Below are experts of layer 5 (counted from 0) of a mixture-of-experts language model. Rows are named router (the router's row for the expert) and show model dimensions 128-191. Each number is 128 + 32 x the weight over its row's rms, rounded and kept within 0 to 255. Numbers have three digits each.
After each expert's rows: "comes before" lists some tokens at least twice as common just after its tokens as in all text. This comes from a sample of Wikipedia text that the model never trained on. Tokens count by the router's weight.

# expert 98
router:126164120097151111110136120134077101129166081140143115103160078170176123144102091197105121116096162152102142147193104232152102139121112096157158164112120146125141166075098066100122064159162089
comes before: " a", " the", " be", " not", " been", " an"

# expert 40
router:079145134171159126099178143153086103171098122146181132156155098140148137089097166083125148136109124162101113139096152069174122192119181121184073083142129093149095095116177151142137143144108129
comes before: " ", "\n", " —", " 1", "-", " 2"

# expert 103
router:132083074079127133043116162149107112124071102184168176130119068118155158108179152108160166121148117075171131088101130159114140187143165114105126119098167122162164071128196146134121158164111147
comes before: " |", "|", " JPL", "|---|---|---|---|", "–", ";"

# expert 86
router:119166101091150154140149128099111094081197142162137151145141176145141179145146054121189072119149114170124091128139127074103158157139120121105137073122114155050177160120135159131122142130143146
comes before: " in", " of", ",", ".", " and", " on"

# expert 88
router:121097129072137193083157085138159135092068072116113103154147133208106174175121079136135119098158138140112099119138146112191158121164115146135131175183160109176165134091132156108096134140142153
comes before: " |", ".", "°", ")", "%", " km"

# expert 122
router:106151089131137098121142104143139096142146130130145106104153163124143167166121168057063087149121093113169047167079093166156127145127131141054116122147114114123107141117069098109154161056104136
comes before: ",", " of", " and", " in", "ic", " for"

# expert 106
router:128142174094146134108162118130099139150122114172100119134167084150155068159122121120120153150100094144100130130141145171151118085134104108127179152154074117145097161093106096087148129161173120
comes before: " |", ",", "–", ")", ".", ";"

# expert 33
router:135057143108160115171125080115104093107118132129080103127135100115101103153123150165113137151170186138047160102113106071113143117185172062151088155143110100120134097121119164122110163162153142
comes before: " the", " a", " his", " New", " L", " P"

# expert 73
router:145171081149160108077127138127126204099125128112115148172079185121131178155123084108123090072109076083172135122082134124122108156140109169120143069142146098161139124158130137080085173105109150
comes before: " |", ":", "==", " in", " ==", "==="

# expert 127
router:096192096156091128179083100159090059131167082085062062138131126097212127184108068105102142132135086159146155117110122167166107095135141129107180175109117136116144141111097130118100098072082122
comes before: " to", " by", " in", " the", " as", " with"

# expert 24
router:110181099078184130140134158109096154176204196157105190149110166126134107139099154128152166079089098118130117151157229110140159155136191104115139154092149099067140126126108092146098163121172173
comes before: "\n", "-", ":", " The", "==", "The"

# expert 18
router:102154128114134105124111120121198127157156134117159134141180168144116114144200156081181150103118112114156072106123152127148130140099133087047150097104145127150098076109158124154125185137120122
comes before: " of", ",", ".", " (", " and", " in"

# expert 90
router:106158103127165123133193153192134089125166100133152116085105180178129161194116078089151084145177100102129124124113107150151151167119111144136113116092129133089134165162096141129124101072133132
comes before: " of", " and", ".", " in", " to", " for"

# expert 59
router:126148129160057109139126086113154154106125064126143061186083146129151131211121087126132118087131076084165143073133110155145130086144111180088182116140112126087161106077091125193096111107110074
comes before: " in", " of", " to", " on", " by", " for"

# expert 28
router:104182159108141134127148144118209108166115146108095169096172136109071120124072182064166073128137145080165073122135141033073170170112083129053169093184114088113155123132147127123148157149133116
comes before: ",", " of", " and", "'s", " (", "s"

# expert 31
router:084140076106110077070112156078148150155102142114115123150098154107179179175165078127121106149100122036178158086103091119123107162095087095086186100117148095096157113121128141104145097138165031
comes before: " of", " in", ",", ".", " for", "=="

# expert 46
router:156106118076114161096127131176136117102170106076177082130086058183099104106140091153167130124097192083134062144142104085151136140149111162095085123140141135110075161091141138107091136146110136
comes before: "\n", " was", " The", " is", " he", " and"

# expert 60
router:121145108146123148108088129107132229128126121115154118079142081179164078100111059145117107129140138119063182144148102189136128060173129108139117133164158154111140155153064058119092114178131128
comes before: " the", " a", " he", " it", " his", " they"

# expert 9
router:103154107159152165140141110135129156111090121139144124082136059161158114146113058120079144133127086150109186137077121167121124100147104111155103191131175112143120132127101093110105148181115093
comes before: " the", " a", " his", " an", " be", " their"

# expert 19
router:140056179082150128106137164111157105099103067124126112088033124137077094175081169096104165115142143115098109133137130130085123157127145077147131149081150114178141155156140159141172091156116071
comes before: " |", " 0", " 1", " 2", " ", ")"

# expert 75
router:146140138114127102154142165087149120155149169104121111147125156097124117179078196074160141144135124058133092105109106093104146183113093074091109124136164148079106083250158165156128185115130173
comes before: ",", " (", " and", "'s", ";", " was"

# expert 76
router:161125132102101097125102058117100147119101168135130132133129196151141087101144091132092096143158179153081122108161128191153172076177116128095126101089135098096166094128132125096172143132096138
comes before: " |", "|", ";", "S", "O", "0"

# expert 20
router:116080142106147175120096107153077107133116195156101176162161067097176130125146134110109126173117130131106104107131120102136146123104129179120154122171110115142127100121219126125118158140119174
comes before: ".", " |", ",", "–", "°", "th"

# expert 52
router:104160091186111168131142134113098074128169139114093085125121109082194166176144074097064100134118112114179119150097102183176107161109110114152081110104120128097122123129099156171111151026087166
comes before: " of", " to", " in", ",", ".", " and"

# expert 111
router:112175056107128148163059116116102193136109126113108093112113125135187090136079047099106141132115093155061167136111139195114108110135076138093116149106132148132143127129142101090087091126125103
comes before: " the", " be", " a", " to", " have", " not"

# expert 66
router:092111160136099103099067184166152168139122122129135147150158106160123149121164195155142119142089130103095135152119145155145102083117108141156110083174082110144119181122121072143192184106111093
comes before: ",", " (", " and", "'s", "\"", " de"

# expert 26
router:096141145119143092082159094102202151178124120120081091126160146142108075187156071125174147115154191084067112147130139119119072109109058119133173139158143132089103142157116073084153141166172108
comes before: ",", ".", "–", ")", " |", "),"

# expert 118
router:124161142134138180133160110125086172135122141158161175182123123126086155085099095154145119148106096141173186146135153167167109076109086119109093116138145175145056120070188157101168105093114157
comes before: ":", "-", "=", " by", " name", " information"

# expert 123
router:170143161127102085094148087085187107059095150130207096142090105134117092099105125126154136081112115107121185099104191149098123182140114133146079086104113117171164155104090163130092114153160107
comes before: " ", " 0", " 1", " 2", " 3", " 4"

# expert 65
router:111149113116091148119132113090144091131219124139154123125093126094095138140102138123143105151124175136179077103102092177138152093101137127064202143133139122073101140125164140152113128110140130
comes before: " of", ",", " and", ":", " in", "."

# expert 27
router:046070169161127111139122089144101156072136109119156085141107120111106169181108186108104154165142113183095081153082118089153096152103091144111116095122108090160136191185133138103130127086125159
comes before: ",", " (", " and", "i", "'s", "k"

# expert 4
router:153133096139139137077125102099113056127161100158130163092148124145104153126141030117095092123176136124092051140119115171158099194147180168062166134140091140115221124110129142172134130134161085
comes before: " of", ".", " ·", " in", "%", " was"

# expert 95
router:162090116080155138178099177177136129162125133125100136060155065157158170089138104088130171150106180108157079118149122077130164192121121131172156142089171103137093097090095111131090140061158128
comes before: "\n", " The", " He", " In", " It", " She"

# expert 94
router:150131087080156169147139147141119106180146122090146103104161095154175101088174100143119180086068211080101106141189119086129119155102103140145101163111183110133101139161167105110103113140122124
comes before: " and", " the", " he", " which", " but", " a"

# expert 116
router:175109124145176113133115133138110089110117090148055086099092089127160120165153091090055160096186152141093172134094080110098140124160171107125067164110115134135149074111048085071107144148109095
comes before: " the", " a", " his", " their", " its", " an"

# expert 36
router:097053120117150112103146095114147070110176147168130146143132166116102113219119139072149122125199157118163102097172098115102163174134143143094158090132150128079107142177158182092164169154122129
comes before: ",", ".", " of", " (", " in", " and"

# expert 124
router:096109104063181175060138074150185124132096079145092139126166121202118126156123089093069128120166223093088061103110139150147171135161079197095154189144155113142164172084112138116120170136161164
comes before: " |", "%", ".", ")", " km", "°"

# expert 100
router:092140166121140117163177156155144107138161083118134101132093112126148166135079090162122140088140160151158174093094155147145114128103108180127217124104156109139121120081146088119038110119125118
comes before: " as", " by", " in", " the", " to", " a"

# expert 44
router:128097112073166112078135106148124130065121105187122148115133119161088139191097116105100158188143168115107113104120164138134103105153138152082162094128165151128162175131170162152103173174169097
comes before: " |", ".", ")", "%", " (", "°"

# expert 25
router:126109102163106111121160100161156141176168093115138148170192079102130116088117175097154143112100163106140113152130101078100172185075141089171083155156096093138125117147095164075173173136152158
comes before: "\n", " ", "-", " —", " 1", " 3"

# expert 42
router:142118083082106111079080147114103176162121101150105125132122108137106085086120059159104095120103188170108169093150164123106120137103111163164170148103136105116100152101115120112132137118161147
comes before: "==", "\n", "The", "===", "|", "In"

# expert 91
router:199153111167127129116078105161133154133097067148089121096111062163173123100140083123095143071164131154076173131092117185139121119144118105112086170171131131122149083114111068096113156157088082
comes before: " the", " a", " be", " his", " an", " its"

# expert 80
router:098123075110146099078173160145112087130108170141141105118085155108089097184116118056119131094167138136158115111119104070100112200085152112115124142132128134111084076204100145065117127057137123
comes before: "\n", " (", " Cup", " JPL", " League", " War"

# expert 82
router:146088083068140126108143146146168178053101146165164178209104109186128126144130112161165157155155059125100115177094101111046134123118120177080127143126156118105130154073177153164131096161165153
comes before: " |", ")", ":", " ·", "–", "),"

# expert 45
router:125204112145124116139089164151088127131195124103098127129134091134208132173086054116130154104145093107134136157124105184107094111103072128123113129091120146088125125101109132127120101069126135
comes before: " to", " that", " the", " in", " by", " with"

# expert 22
router:111163118125141120111154109158164166133086155166131182097110142141098185148135106152090110171134130084112185125103125117103109124131092150168099106129129122172076186177066155152062153148128112
comes before: " |", ")", ".", "–", ";", "%"

# expert 7
router:137088102130152094216162107133153157104100123123101107106092151110174088181123136117081130133174098131125157130073112091117136174080171099115099139113111169077182080125062146128058132114145170
comes before: " the", " a", " his", " by", " in", " an"

# expert 101
router:079139171086129099188164118147103140104121142174099090090100117088173141200094049114182105157179148121106110115092093123055121061153160135072154158106172125105107120101114060102048132133141150
comes before: " the", " a", " to", " in", " by", " that"

# expert 61
router:136081086142152103108111093102156123133081163105096078146112165115102163109097135151161160165144131078124107122129124124153116176166127090146148100065146081175128092144174169123179101154104146
comes before: " |", ")", "E", "O", "_{", ";"

# expert 85
router:146134157171139107197144152096130168112162151175139110126180140133144070127117168110131183179117134130114087120159131144123105129136163118083210138106133130047114089164158147122119105112114146
comes before: ",", " of", " (", " and", "'s", "ro"

# expert 81
router:152086144154164180096143126098136101114087127192135202144122070131147151147129132116179141105116134174078155118124125136094142136090154146158128129142132149104177173130166169097152129144153184
comes before: " |", ".", "|", " ·", "–", " 0"

# expert 99
router:095087114122114129074149184170093159167092138148133088103168094153108129106120161108161157084098140144160109135106134069144138194171131146096120185158144120172097104126124101097133169174172105
comes before: "\n", "-", " The", "\n ", " ", " \""

# expert 51
router:134089116061109087105066162167107145154121107169133142133141102103111099115180105150132107156135151159090081126105147127161150163098105170114158154126139086128075132090092126091096164117105162
comes before: "\n", "|", "==", "-", "The", "==="

# expert 62
router:117163099104113102120097102108106099128149110087130073148113159147141161179127070099117163137146201107144075126157096171142131180107106139067116131112077112108137153127120140101124129114129103
comes before: " of", ".", ",", " in", " and", " to"

# expert 67
router:093117150135142196163133126124116138125102119142154130100119085162134135116070134161143155089130144135079167118131176099094118113154146105182120164164101120125143100124075131127120179153132102
comes before: " the", " a", " his", " 18", " an", " their"